Experts of a small language model: vocabulary 8192.
Below are experts of layer 9 (counted from 0) of a mixture-of-experts language model. Rows are named router (the router's row for the expert), up (a neuron's input weights, with its number) and show model dimensions 128-159. Each number is 128 + 24 x the weight over its row's rms, rounded and kept within 0 to 255.
Before each expert's rows: "comes after" lists some tokens at least twice as common just before its tokens as in all text. This comes from a sample of Wikipedia text that the model never trained on. Tokens count by the router's weight.

# expert 95
comes after: " |", ",", "-", " by", ":", " and"
router [119  96 115 136 135 120 162 134 108 106 138  92 110  90 144 149 137 145 161 138 118 135 106 138 109 124  99 103 152 125 100 135]
up0 [146 118  92  90 107 147 132 102 131  97 167  94  97 103 165 130 145 134 149 101 103 152 180 112 135 149  94 143 159 124 107 143]
up1 [136 130 117 118  74 150 145 118 169 134 126 154 119 128  94 157 162 115 146  92 140 157 139 154 103 117 148 111 120 138 124 127]
up2 [159 174 115 196 128 124 146 164 135 121 135 130 164 115 106 144 142 159 173 122 148 107 146 138 123 160 112 126 154 120 136 125]
up3 [ 98 148 117  88 130 113 120  86 123 141 117 129 115 110 118 133 134 104 115 138 129 140 131 129 153 132 156 131  92  86 137 108]
up4 [148 162 110 104 170 129 128 110 102  79 100 128 127 113 190 157 128 124 117 115 110 125 152 112 168 115 126 135  96 142 116 172]
up5 [127 120 135 148 118 119 157 162 121 109 131 133 105 135 149 127 114 145 108 151  90 125 150 168 144 132 118 144 143 111 126 162]
up6 [150 151 141 146 167 148 132 130 141 133 150  85 134 113 126 162 109 127 123 109 117 142 158 174 105 142  88 135 190 120 141 114]
up7 [118 105 150 122 135 177 123 148  68 106 126  96  98 127 162 127 116 123 152 108 164 141 148  62 123 113 174  99 118 142 131 120]
up8 [156 113 110  92 136 115 111 146 162 162 138 133 131 123 130 129 109  98  80  85  65 106 169 138 145 134 151 148 163 117 148  91]
up9 [109 142 180  89 157 151 164 119 207 140 117  97 138 162 144 144  80 166 157 108 136 153 119 142  97 156 144 121 147 105  93 149]
up10 [117 113 171 130 144 101 125  87 155 116 104 100 131  66 140 153 145 166 176 128 137 125 117 111 130 133 142 122 143 143 114 143]
up11 [127 117 142 150 155 123 148  89 136 115 158 114 159 127 104 156  97  86 137 120 155 133 147 103 139 124  81 113 130 154 135 150]
up12 [104 169 155 111 120 149 138  87 166 122 131 102 112 124 104 142 115 132 138 144 115 137 132 134 180 159 111 132 161 126 108 120]
up13 [120  84 162 180 133 126 140 171 174 113 113  52 128 110 155 152 130 143 128 122  86 133 111 102 145 127 120  84 139  88 124 127]
up14 [120 106 117 110 141 164 128 116 168 109 128 140 155 134 125 115 161 136 134 115 154 149 145 157 116 122  98  82 160 151 134 121]
up15 [104 133 137 128 135 120 145 119  81 127 116  71 154 120 132 198 149 198 203 124 107 136 130 151 144 130 152 109 136 133 118 119]
up16 [176 103 111 148 142 158  98 193 143 149 121 180 109 105 111 124  95 133  91 137 151  80 142 128 159 109 173 123 115 126 184 114]
up17 [130 137 131  92 130 121 138 139 107  99 144 145 129 132 134 109 128 102  93  97 169  99 103 133 122 117 160 159 147  89 115 183]
up18 [104 146  94 139 101 139 136 101 113 158 163 124 113 144 123 137 128 118 125  53 104 111 123 163 116 117 144 162 154 139 109 109]
up19 [114  90 157 136 125 132 116 131 139 107 121 126 140 103 129 145 181 125 105 142 117 114 171 123 161 117 117  92 121  78 115 128]
up20 [156 109 122 146 120 139  70 126 170 121  99 119  64 139 136 115  68 153 142 110 163 169 140 106 171 136 122 100 129 156 123 123]
up21 [128 118  99  92 145 104 123 117 145 177 149 128  74 127 108 179 171 113 109  90 168 123 128 141 133 124 165 135 126 123 138 133]
up22 [106  92 186 175 117 113 121 100 120 119 100 121 141  68 137 140 110 155 104 130 153 148  90 139 151 147  81 166 134 124 141 120]
up23 [125 133 135 100 150 151 120  93 109 128 147 126 116 135 114  95 164 156 153  99 181 137 103 141 153 144 110 102 172 103 133 122]
up24 [143 129 147 162 111 151 148 181  81 132 176 138 163 109 132 115 105 151 105  92 146 134 115 126 138  94  98 177 114 156 147 153]
up25 [141 149 173 139 123 142 119 139 149 153 129 130 143 129 118 160 161 152 112 125 144 131 114 130 137 157 135 177 159 116  76 138]
up26 [146 144 173 117 106 121 145  99 146 126 166 110 134 131  97 127 107 146 113 120 110 106 131 112 154 126  87  85 129 165 118  94]
up27 [ 87  93 135 154 127 104 115 123 110 170 143  81 103 128 155 154 116 141 161  97 128 156 177 105 147 114  97 114 133 137 122 158]
up28 [116 126  93 126 129 160 133  89  67 100 115  99 124 145 156 141 111 144 126  74 117 132  96 100 111 111 119 135 132 139 152 153]
up29 [114 145 135 171 124 136 158 125 122 103 138 178 111  75 106 137 150 159 142  99 118 115  83 142 138 164 122 120 135  98  93 165]
up30 [109 156  60  88 128 131 127 119 148 112  99 111 129 136 101 107 116 156 127 116 126 146 138  84 121 151 123 143 161 126  98 141]
up31 [163  71  97 166 131 120 168 152 137 110 139 117 183 111 143 121 117 127 116 133 129 136 152 143 146 137 107 147 139 142 139 117]
up32 [163 124 106  65 117 134 118  91 101 104 126 136  97 111 141 144 108 133 181 137 166  84 135 105 131 139 141 158 142 119 144 114]
up33 [116 134 123 115  82 135 136 169  98 146 113  91  70 123 161 169 120 157 103 145 123 111  88 124 122 125 107 132 141 145  83 113]
up34 [133 144 135  99 163 154 109  85 113 140 128 117 151 120 169 124 150 132 119 141 135 170 152 124 124 105 109 110 139 107 110  93]
up35 [131 136 137 124 111 149 148 116 123 152 162 153 135 136 105 101 123 147 138 143 146 116 133 111 130 146 160 108 137 117 113 140]
up36 [142 125 143 105 129 101 144 169 186 149 130 145 128 100 115 116 143 145 106 112 141  80 137  85 112 125 118 116 155 132 130  95]
up37 [139 140 166 139 102 120 133 133 147 121 122 169 118 105 141 135 165 142 135 104 159 135 113 106 142 126 110 143 141 122 152 134]
up38 [ 92 171 145 152 122 110 152 136 107 159 118 122  96 110 158 127 149 145 166 121  98 147 130 128 160 106 118 137  93 139  61 158]
up39 [108 142 105 129 131 149 130 108  73 147 161 112 142 134 102 143 118 126 107 141 108 116 147 135 121 140 166 146  83 119 151 110]
up40 [116 125 150 123 150 122  89 104 126 136 143  85 148 117 127 152 153 132  99 114  98 105 103 124 108 124 132 112 103  89  72 162]
up41 [138 170 107  84 151 125 144 141 113 131 123 143 120 145 112  96 132 124 160 108 169 105 145 105 120 191 155 119 119 139 140 138]
up42 [144 103 121  89 121 151 136  94  90 126 174 151 124 147 105 132 157  87  99 149  96 129 123 107 145 142 177 149 163 111 148  98]
up43 [124 151 120 119 116 143 122 105  94 159 156 151  81 165 174 108 126 124 122 147 104 120 108 135 144 150  84 137 172 160 188 143]
up44 [192 110 114  87 118 144  95 147 107 124 112 119 144 127 150 182 127 168 143 149 151 167 102  85 115 107  95 125 156 150 100 148]
up45 [121 147 140 130 157 105 136 135 103  73 111 128 142 138 117 130 149 133 116 101 155 156 188 109 110 118 120 179 117 118 127 149]
up46 [143 150 132 102 150 129 114 149 112  98 141 107 173 126 133 130 136 140 120 154 146 132 157 102 120 150 157 152 171 131 129 139]
up47 [112 162 155  94 126  33 158 150 131 134  94 138 113 111 122 105 136 155  88 106 117 139  89 122 132 125 156 121  95 122 155 138]
up48 [134 137 129 155 121 118  89 121 130 129 155 103 163 153 140 135 107 104 118 117 120 130 138 110 123 147 135 110 122 121 146 104]
up49 [148 112 116  98 137 147 134  85 129 131 160 125 121 132 101 139 147 149 140 115 158 149 118 129 129 137 134 135 138 121 103 163]
up50 [154 157 117 135  84 121 146 120 128  92 139 166 121 126 140 144  97 180 103 131 145 140 108 119 114  89  78 136 153 127 146 155]
up51 [117 134 123  82 148 142 129 154 127 127 111 126 130 131  85 137  95 160 117 109 108 179 131 116 159 138 144 135 117 112 131  90]
up52 [109  93 122 125 133  57 131 144 131 110  85 123 149 121 129 150 135 168 146 108  99 108 116 146 125 135 110 136  76 147 132  86]
up53 [122 133 153 115  75 161 156 131 127 114 128 151 139 106 147 118 155 130 133 146  81  82 137 148 128 169 130 114 121 124 163 143]
up54 [ 91 125 118 149 155 120 134 116 140 105 167 136 125 113 168 119 134 149 165 132 146 117 128 111 149 144 145 112 131 119 138 136]
up55 [139  98 105 145 140 178 135 129 122 108 167 127 160 128 127 137 103 139 131 114 133 129 115 153 112 102  98 118 129 126 146 150]
up56 [163 167 112 131 125 146 129 103 173 129 127 117 139 119 132 163 144 136 151 108 109 130  97  82 125 134 108 163 161 188 112 108]
up57 [117 119  99 131 137 161  99 173 101 151 181 157 158 122 164 149 116 110 140 101 168 129 168 118 173 113 133 149 155 139 131 152]
up58 [106 131 110 102 145 138 145 110 169 126 152 104 138 126 131 144 123 188 116 104 108 129 113 138 112 130 101 130 120 109  88 147]
up59 [152 154 111 114 144 100 133 144 119 131 180 128 164 129 147 105 148 110 160 135 169 142 134  90 107 110 115 107 112 125 127 153]
up60 [128  89 129 123 113 100 130 138 129 121 153 126 113 123  92 166  83 150 173 130  93 141 116 104  97 119 105  72 138 133  88 137]
up61 [150 164 107 173 101  66 126 107 149 146 146  95 136 114 168  96  96 184 118  58 123 164 114 109 123 116 111 146 128 138 128 118]
up62 [116 143 159 150 145 146 118 133  85 126 129 147 116  97 159 136 156 124 118  72 179  78  91 143 165 105 135 117 145 198 106 190]
up63 [158 111 143 121 125 145 138 142 107 103 146 136 124 151 139 138 142 141 101 125 138 178 108 144  88 153  95 128 154 130 143 111]
up64 [116 165 147 136  44 127 161 153 126 191  94 112 160 113 135  95 147 102 179 116  89 116  85 123 108 142  90 147 141 120 114 173]
up65 [ 87 150 165 138  73  95 154  90  98 152  97 171 134 148 158 139 126 163 142 142 126 189 147 119 132 156 117  93 141 178 130 110]
up66 [132  58 134 136 117 123 119 132 139 104 136 146 141 154 104 120 142 109  95 135 132 104 125 125 131 125 169 121 132 167 183 121]

# expert 79
comes after: " |", ";", ":", "|", " D", "-"
router [119 144 135  74 136 125 157 141  94 114 116  94 144 135 152 143 128 127 174 158 128 175 137 127 124 157 129 108 122 117 112 133]
up0 [150 136 127 124 109 125 107  98 189 162 111 113 119 137 121 119 151 141 183 107  87 109 130  93  89 127 159 132  99  85 147 139]
up1 [179 132 124 105 144 121 108 115 155 114 177 120 150 160 143  96 144 159 152 102 149 101 176 149 108 114  80  95 120 109  82 126]
up2 [124 124 127 141 151 120 167 149 138 120 156 133 114 168 109  87 135 132 123 128 111 162 133 131 150 137 179 130  85 100 118 113]
up3 [147 109 175  76 120 131 141 110 148 118 108 106 142 118 111 170 102 144  93 123 138 159 126 155 190 151  95 121 111  67 108 148]
up4 [145 130 129  68 114 144 147 154 119 118 147 133 133 125 122 113 123 112 131  99 119 136 113 164 106 143 136 122 119 105 120 121]
up5 [125 174 187 140 149 180 172 128 130  97 120 103 155 103 154 118 124 124 129  91 147 164 101 132 149 152 137 145  82 134 130 131]
up6 [170 127 146 111  53 117 116 147 132 161 142 137  87 128 135 133 130 136 109 149 136 152 142 122 103 129 122 142 160 138  97 136]
up7 [145 169 127 126 122 156 139 109 168 152 158 139 127 112 181 156 148 112 105 158 169 107 122 137 119 113 166 142  94 155  88 157]
up8 [107  98 110  81 106 156 161 136 129 149 105 124 170 171 135 130 135 101 129 150 167 121 118 146 149 183 127  78 110 147 119 119]
up9 [119 170 143 118 163 128 157 147 143 124 123 129 173 130 131 156 140 106 116  77 184 138 145 124 105 122 156 140 118 165  75 108]
up10 [127 121 178 118  74 113 109 141 142 150 159 122 159 126 130 147 149 151  94 152 141 117 132 131 121 137 167 104  89 121 110  96]
up11 [ 80  97 107 117 133 127 113  92 145 143 117 115 147 106 153 132 140 145  83 176  94 102 117  94  78 151 129 114 116 137 101 164]
up12 [124 167 124 149 103 108 110 117  99 115 115 113 155 157 137 147 158 149 130 172 129  87 149 139 122 148 145 107 146 114  77 121]
up13 [117 123 111  92 107 113 124 145 124 148 157 129 135 125  95 123 124 148 139 131 165  67 118 135 100 128 107 115 133  91 142 118]
up14 [125 132 115 129 148 102 143 117 159  73 113  97 118 125 146 119 101 149  91 144 132 168 121 141 152 122 161  97 140 146 131 120]
up15 [125 154  99 115 151 130  88 120 117 118  65 127 164 124 151 133 115 147 145 113 136 142  99 123 148 128 122 100 144 142 148 166]
up16 [ 77 178 161 159 116 159 126 121 160 120 138 120 131 128 136 110 150 137 142 111 109 162 123 119 132 168  88 163 107 113 118 122]
up17 [109 138 162 146 148 129 177 143 132 132 135  91 143 111  79  87 131 123 128 168  92 131 102 138 172 151 135 151  75 116 102  86]
up18 [152 165 130 133 123 130 154 113 166 143 115 127 104 147 139 141 135 111 110 129 110 121 128 109 142 163 103  78 176  95 134 157]
up19 [161 134 155 141 123 116 110  88 103 135 161 100 151 140 115 147 104 156 105 108 104 164  97 152 144 161  98 157 112 161 128 151]
up20 [137 103 133 127 165 110 142 147 126 159 155  77 144 142 125 107 114 131 145 107 114 143 167 143 156 159 119  89 157 130 147 130]
up21 [115 132 171 111 109 160 112 132 161 123 108 132 126 125 102 177 173 138 124 100 105 128  99 124 130 136 121 121  75 140 125 133]
up22 [164 111 121 116 173 133 104 114  90 108 139  92 145 173  63 147 162 166 132 121 128 159 132 107 131 128 163 126 107 103  90 158]
up23 [109  92 142 113 117 145 142 140 183 164 152 113 153 133 157 151 170 142 139  65 118 132 109 126 118 173 159  95 101 142 121 139]
up24 [ 94 135 113  84 130 156  93 152  82 157 135 134 127 135 128 153  97 132 128 154  91 167 137 125 111 174 113 102 118  77 121  93]
up25 [148 136 129 116 130 154 126 101 109 101 121 128 119  96 117 119 134 102 132 104  82 156 145 171 152 117 105 123  82 114 132 109]
up26 [151 141 176 115 114 114 137 104 177 151 109 161  99 122 115 156  97 152 114 129 147 135 149 113 136 139 153 132 115 122 155 103]
up27 [162 120 138 132 124 128 115 161 182 128 119 130 157 119 118 144  91 126 179 131 118 145  96 171 147 120 129 125  99 110 118 152]
up28 [139 152 186 152  96 135 119  75  98 169  97  91 167 146 113 135  96 115 163 175 146 151 107 106 128 144  85  82 163 145 151  95]
up29 [150 128 100 108 160 174  95 125  90 117 147 106 141 138 117  96 128 134 111 140 164 158 172 139 137 130 103  91 130 122 146 111]
up30 [134 108 149  78  97 120 117 113 150 141 118 103 117 136 148 104 118 119 113 125 108 107  96 112 145 165 138 124 121  66 122 104]
up31 [ 66 137 113 165 154 144 139 126 131 130 126 163 142 129 114 108 121 110 114 143  83 151 100 149 106 152 115 103 141  95 135 104]
up32 [132 137 154 164 199 150 137 104 102  99 128 145 109 114 159 136 112 147 142  63 140 103 132 152 145 145 140 107  89 108 124 109]
up33 [140 163 132 119 157 119 124 149 124 122 172 138 109 161 124 141 135 171 125 110 177 166  86 125 129 139 128  99 141 111 124 114]
up34 [173  95 117 104 138 146  83 102 134  88 105 142 138 109 123 167 106 127  78 149  93 124 154 135 140 126 117  96 135 159 112 103]
up35 [131 114  78  84 111 109 120 136 116 134 181 106 131 128 154 105 110 151 141  93 150 100 168 103 150 148 109 142 122 111 175 174]
up36 [175 136 114 151 146 122 141 144 142 110 133 138 143 132  94 112 125 116 109 146 136 105 110 128 177 161 116  83 136 115 157 131]
up37 [113 129 102 122  67 137  81 120 111 153 133 128 143 159 132 112 142 134 120 129 124 154  96  87 118 131 148 143 143 102 155  71]
up38 [143 135 171 147 143 147 116 117  86  98 114 147 129  95 150 155 118 162 133 145 167 115 135  86 149 124 125 115  77 166 106 154]
up39 [107 142 123  89 121 123 113 138 171 141 152  76 112  88 145 100  81 136 136  74 167 168 122 122  94 100 153 115 134  98 159 149]
up40 [156 123 126 137 123 155 162 137 123 103 118 131 130 100 148 113 101 118 157 167 128 161 109  93 150 141 100 122 146 132 105  98]
up41 [105 123 125  82 109 110 115 146 108 140 107 115 175 101  96 101 151 153 123 146 103 140 102 121 127 114 137 120 118 148  84 130]
up42 [132 127 138 117  93 136 123 107  95 128 130 143 122 137 122  71 114 123 141 149 157  97 145 128 129 120 118 155 129 121  94 154]
up43 [147 111 113 143 142 101 159 119 152 130 119 149 141 147 130 174 125 153 120 151 113 134 106  84 111 153 126 117 137 120  90 148]
up44 [131 150 122 128 128 169 189 131 135  96 166 139 146 113 102 142  95 145 127 141 123 175 178 100 125 138 119 166 128 138 122 109]
up45 [ 74  94 106 123 143 135 133 100 121 131 127  98  71 174 147 127 159 153 145 116 108 124 141 125 114 113 131 133 161 116 151 155]
up46 [109 139 100 152 131 105 111 144 145 125 148 110 183 120 138  97 138 184 136 141 118 157 107 117 111 164 172 171 152 129 157  90]
up47 [140  92 111 118 139 116 134 121 139 110 130 116 137 102 126 129 174 143 139 129 115 130 123 112 144 127 145  89 103 146 127 133]
up48 [114 123 167 162 126 116 154 161 164 167 105  95 184 135 136 116 122 160 135 108 105 152 183 112 127  76 148 126 156  96 123 138]
up49 [102 149 141 126  73 140 165 150 145  67 142 121 128 152 101 145  76 106 109 114 132 159 102 101  96 119 175  80 117 157 181 147]
up50 [134 119 106 154 140 158 140  97 135 109  97 117 154 161 136  87 125 141 143 130 131 163 162 154 152  96 108 121 115  99 135  84]
up51 [129 124 115 114 124 157 122 141 123 146 125 145 143 138 149 114 155 121 131 126 135 154  84 123 178 156 121 148 140 113 105 106]
up52 [148 147 119 120 134  93 115 136  82 156 142 151 125 111 102 151 144 116 164 116 103 126 125 175 163 138 130 136 152 131 124 124]
up53 [126 126 130 131  95 102 177 100 101 133  88  78 104 165 127 156 128 132 133  93 147 132 116 119 154 161 135 121 113 117 100 159]
up54 [118 150 101 159  86 143 120 126 124 136 126 157 135 183 157 141 118 150 155  92 152 136 122 146 128 152 154 125 129 119 121 141]
up55 [126 142 153 176  84 146 172 163 155 120 134 122 100 165 134 140 174 108 139 133 113 119 125 104 134 185 154 131 143 158 120  88]
up56 [ 96 138 134 138  98 133 132 152 114  91 143 103 111 149 103 140 130 140 127 136 146 125 157 135 120 178 140 146 168 149  86 131]
up57 [125 148 132 106 150  73 156 106 124 146 110 103 123 165 184 146 131 108 133  93 122 126 112  99 137 158 123 111 106 111 117 123]
up58 [128 147 140 127 149 143 137  83  99 173 142 124 136 119  93 144 124 132  94 144  74 115 192  83 155 130 130 162 101 141 116 150]
up59 [102 166 113 114 151 116 114 119 126 110 128 163 127 178 128 115 137 148 166 114 148  68  95 129 109 139 144 130 140 129 101 121]
up60 [101 133 129 137 158 132 141 105 133 116 108 157 168 128 161 159  88 137 176 149 137  96 133 166 141 160 124 167 149 134 109 135]
up61 [114 135 152 147  96 122 158 148 144 140 104  81  83 140 125 136 139 168 144  90 158 154 139 125 163 127 147 148 144  55 133 113]
up62 [158  93  87 112 118 114 137 136 137 118 146 121 116 145 174 101 122 126 128 135 126 123 160 112  75 157  96 167 128 115 131 135]
up63 [152 150 171 100 135 149 111 119 141 119 145 135 161 136 112 125 103 111 116  87 121 101 130 105  80 126 128 110 139 123 156 137]
up64 [100 140 164 124 104 149 158 133 170 116 110 159 144 110 154 115 155 100 162  96 130 162  85 176 124 135 141  84 165 102 104 191]
up65 [157 113 131 113 150 150 148 159 136 179 154 110 120 148 165 136 121  97 161  94 142 117  98  91 133 136 143  97 116 112 100  93]
up66 [131 142 148 104 140 135 136 148  70  95 164  96 136 106 180 140 134 135 132  91 133  93 108 147 161  94 121 112 163 119 113 113]

# expert 7
comes after: " the", ",", " of", " in", " at", ":"
router [105 100 137 139 118 133 140 122 143 172 117 126 115 136 124  92 175 122 127 113 148  84 161 148 140 113 111  87 126 109 108 143]
up0 [117 173 122 124 114 145 134 146 114 177 117 111 121 118  92 121 116 183 112 103 118 126 148 154 166 145 142 134  90 169 119 129]
up1 [137 124  98 106 119 107 138 123 102 111  91  91 141 133  89  78 166 158 150 120 178 132  95  81 146 138 104 108 121 132 115  99]
up2 [123 121 133 141 160 112 132 114 137 151 131  93 122 122 135 139 178 128 125 103 130 174 114 137  72 126  82 112 111  99 116 104]
up3 [152 123 105 147 140 122 147 134 113  95 152 123 129 162  85 141 140  99  86 117  95 173 101 112 138 134 128  93 136 112 146 119]
up4 [115 143 126 126 129 141 139 105 111 105 137 157  98 160 138  66 163 153 104 121 121  92 126 118 191 148 128 123 100 127 111 118]
up5 [129 131 130 113 138 125 146 164 122 159 114 135 155 137 117 106 123 137 148 127 117  95 159 111 122 163 117 142 145 166 122 107]
up6 [ 96 130 157 146 149 134 143  82 137 129 107 106 129 127  90  95 142 120 140 145 121 121 144 120 110  94 110 121 183 127  93 115]
up7 [ 63 100 131  84 151 139 138 137 109 137 142 139 132 127 149 105 126 125 107 126 159 105 113  85 127 148 146  88 173 116 112 111]
up8 [132 106 102 146 104 123 144 133 132 115 112 170 155 137  97 100 130 142 160 100 143 137 146 119 136 166 146  82 125  83 150 130]
up9 [161  83 155 118 109 155 132 105 130 156 110 120 144 147 141 132 128 165 110 134 149 126 117 125 145 158 138 133 141 165 131 129]
up10 [144 128 117 108 162 161 105 127 108 144 108 117 120  76 145 140 113 135 148 109 177  93 121 148 112 157 143 138 135 113 160 146]
up11 [ 97 147 117 155 146 136 121 137  99 172 130 139 111 133  76 126 173 135 122 112  96 121 136  93 114 150 126 118 133  97 126 110]
up12 [138 118 166 155 188  94 152 137 135 162  83 113 139 138 131 101 152 105 133  97 166 109 142  98 120 110 112 136 130 122 109 130]
up13 [142 152 119 113  87 137 138 144 149 129 120 108 100 176 126 165 111 157 123 156  91 101 148 117 159 121 155 121 108 136 191 115]
up14 [149 112 144 150 137 114 109  68 134 180 124 138 133 126 127 135 174 132  89 121 134 143 200 117 113 108  89 135 141 125 141 164]
up15 [101 152  90 143 148 122  75 116 105 132 145 122 159  91 145 124 137 126  68 181 136 112 146  91 135 150 167 146 116 105 126 146]
up16 [115 101 145 110 115 141 125 101 146 117 123  97 137 134 133 139 131  76 106 104 149 100 100 157 135 127 149 123 155 109 127  90]
up17 [100 109 123 115 103 120 138 109 133 152 106 135 106 158  90 155 111 129 143 123 149  96  91 102 108 108 154 102 111  90 120 152]
up18 [115 125 148 135 126 158 159  98 123 139 109 155 124 117 167  94 125 125 144 125 160 173 115 133 110 178 130 128 155 176  86 134]
up19 [107  83 123  97 150 160 157  94 143 128 117 120 134  96 131  99 157  85 112 111  92 107 139 143 111 152 151 126 144 108 110 123]
up20 [106 118 151 125 169 108 118  97  85 173 115 101 128 142 145 129 164 157 147 108 129 145  74 116 110 142 158 124 133 152 113 104]
up21 [131 119 167  91 116 190 106 124 134 151  98 164 140 113 111 112 104  90 124 135 160 107 136 149 137 127 112 162 109 141 141 114]
up22 [115 154 129 126 155 124 135 129 140 128 188 102 126  84 172 124 148 106 135 119 163 131 142 117 146 153 164 105 160 113 129 128]
up23 [182 140 144 126 145 115 106 139 141  84  88 185 135 133 135 102 142  95  75 113 134 126 113 183 165 135 144 143 106 142 118 106]
up24 [135  66 140 140 142 137 123 138 117  81 144 147 129 117 141 113 130 136 139 100 139 129  99 129 142 116 101 117 111 144 135  84]
up25 [101 142 128  87 137 171 163 132 112 175 146 152 121 118 111 127 121 116 164 136  77 139 102 125 126  96 135  93 131 117 146 133]
up26 [104 134 123 131 131 121 120 104  89  96 144 114 104 154 101 133 126 129  96  82 122 139 154 118 157  82 107  99 161 114 120  98]
up27 [137 102 132  88 146 151 138  73 147 145 144 155 152 141 157 155 134 184 144 111 169 111 150 133 112 133 128 107 120 162 140 167]
up28 [137 135 124 148 129 134 168  74 144 116 130 141 175 138 144  79 153 130 155 125 124 126 136 149 141 134 111  74 116 146 139 133]
up29 [148  94 116 135 110 105 125 118 158 120 114  96 128 129  89 144 125 120 118  92  99 119  82 145 139 154 107 144 165 155  92 127]
up30 [105 130 151 116 162 136 142 160 117 111 108 139  73 131 147 135 124 147 114 136 136 130 118  84 117 140 123 136 148 112  96 106]
up31 [163 122 148 157 114 120 138 104 139 111  93  91  87 151 109 130 124 152 151 119 121 151 114 130 176 123 116 150 164 120 144 172]
up32 [153 142 126 107 126 149 122 166 139 121  75  92 132 127 148 112 138  77 114 118 102 135 122 127 162 124 109 131 151 127  87 147]
up33 [160 144 112 117 158 126 145  80 102 111 144 171 142 150 127 157 111 121 139 127 162  97 125 100 119 111 155 128 145 123 122 158]
up34 [128 133 118 171 128 148 127 137 113 135 130 110 161 133 107 101 175 135 132 128 135 152 133  96 119 139 140 139 147 127  74 116]
up35 [121 130 160  96 166 138 138 140 169  96 160 134 109  91 139 176 129 153 141 160 117 146 135 106 169 139 179 109 107 181 149 125]
up36 [103 148 134 125  73 172 173 111 127 148 129 101 127 158 127 149 120 177 104 146 135 116  87 123 103 139 144 130  92 125  98 140]
up37 [150 100  64 165 137 143 130 102 112 131 141 137  88 108 142 127 139 112 137 155 170 108 189 163 166 139 116 133 109 106 138 103]
up38 [127 104 137 144 107 110 139 142 120 162 120 115 141 108 133  87 136 111 169  82 114 107 114  83 159 139 110 123 100 112 130 119]
up39 [104 101 110 211 155 117 125  88 128 144 124 101 132 140 121 161  86 129 107  85 136 133 101 164 117 122 112 126 124  91 127  88]
up40 [131  94 137 147 115 130  83 118  72 161 127  86 103 134 127 148 134 111 173 147 138 108 140 141 120 122 117 114 142 148 131 158]
up41 [112 109 126 139 143 124 152 181 114 134 140 168 121 109 122 112 112  87 115 152 118 138 121 103 148 148 112 146 127 175 130 123]
up42 [112 116  94 106  93 142 152 156 120 108 153 144 125 111 158 167 147 163 145 146 103 107 135 114 178 111 114 148 120 136  93 125]
up43 [161 128 117 116 145 125 168 113 136 152 126 147 131  98 148 103 151 145 114 101 159 120 157 101 155 120 114 108 148 113 169 125]
up44 [136 138 138 120 153 115 112 113 148  89 145 160 135 142 167 120 129 128 140 119 148 142 103  95 157 135 150 120 148 149  80 126]
up45 [120 136 126 161 141 166 109 153 131 145 173 119 122  94 102 139 129 124 107  95 120  71 134 107 107 151  84 165 115 134  73 121]
up46 [115 155 112 155 142 134 144  96 142 137 139  99 128 158  89 144  88 102 121 143 121 106 139 135 152 157 118 107 145 135  92 118]
up47 [158 163 107  87 110 153  90 146 166  90 114 162 162  87 134 100 144 113 153 173 128  95 107 147 126 132 136 142 148 101  96 126]
up48 [126  95 117 140 154 163 104 140 146  90 105 127 174 137 141  98 100 173 106 125 106 127 112 108 143 167 140 133 160 110 104 104]
up49 [ 69  80 133 141  74 150 144 146 109 144 116 159 127 111 152  83 127 148 115 125 132 100 100 137 118 152 114 145 135 111 135 127]
up50 [125 131 151 125 150 152 167 117 111 150 142 157 101 109 124  98 162 146 134 141 134 111 169 124 148 120 149 142 120  98  91 121]
up51 [ 95 103 139  92  98 157 151 163 120 156 142 175 120 157 152 123 102 180 118 132 116 105 146 101  94 148 116  98 151 125 147 138]
up52 [155 144 121 118 138 111 116 127 133 142  78 140 149 124 156 139  99  92 122 141 138 111 130 146 153 152 135 110 127 167 149 120]
up53 [110 113 122 125 130 108 118 106 116 148 138 183 152 130 114 140 172 143 145 108 145 156 147  99 183 117 134 138 108 103 101 157]
up54 [175 139 153 154 161 107  94 102 162 148 121 154 110  96 120 138 142  83 111 146 113 135 148 133 111 101 115  94 112  85 110  81]
up55 [ 90 124 177 164 125 138 107 138 132 161 140  87 124 103 142 134  89 113 151  64 106 121 123 170 176 144 105 125 100 122 117 130]
up56 [154 104 139  90 103 154 150 110 140 117 151 131 135 124  93 126 138 163 123 120 105 140 137 129 154 171 131  97 122 140 143 172]
up57 [125 154 177 117 131 139 129 120 163 176 142 132  68 154 117 129  95 121 130 116 127  93 154 166 136 119 143 132 108 144 112 120]
up58 [145 166 125 136 127 151 147 142 147 139 179 170 147 165  89  88 139 156 140 120 128 107 138  87 112 150 139 133 143 130 117 120]
up59 [141  80 120  82 145 191 117  86 132 140 115 149 127 129 101 162 106 124 122 134 130 109 140  82 146 128 166 173 157 140 106 136]
up60 [143 150 142  92 153 109 144 130 116 108 135 117 140 121 140 115 147 100 172 106 111 116 118 125  99 143 114 149 149 143 122 141]
up61 [133 107 108 134 109 150  86  95 135 188  99 110  91  73 110  95 155 123 132 123 134  81 123 105 114 128 156 143 146  84 121 142]
up62 [125 140  85 136 170 135 146 108 124 189  84 119 105 136 142 153 170 117 141  90 135 130 149 126 153  94 128 120  96 132 125 153]
up63 [140 134 128 153 139 144 128 107 103 129 135 195 119 185 118 142 173 142 154  91 150 159 151 117 121 126 126  96  69 110 151 118]
up64 [121 110 106 134 117 112 148 125 114 113 127 144 100 146 105 153 136 141 157 112 176 147 155 151 120 185 128 148 160 146  87 138]
up65 [140 151 161 157 140 150 156  89 169 187 156  81 132 144 150 146  84 151 127 158 139 133 134 174 183 154 133 133 104 157 123 137]
up66 [162  73 127 134 137 165 146 158 139 157 139 180 109 113  99 155  74 141 118 137 166 101 121  90 125 104 117 154 138 128  96 149]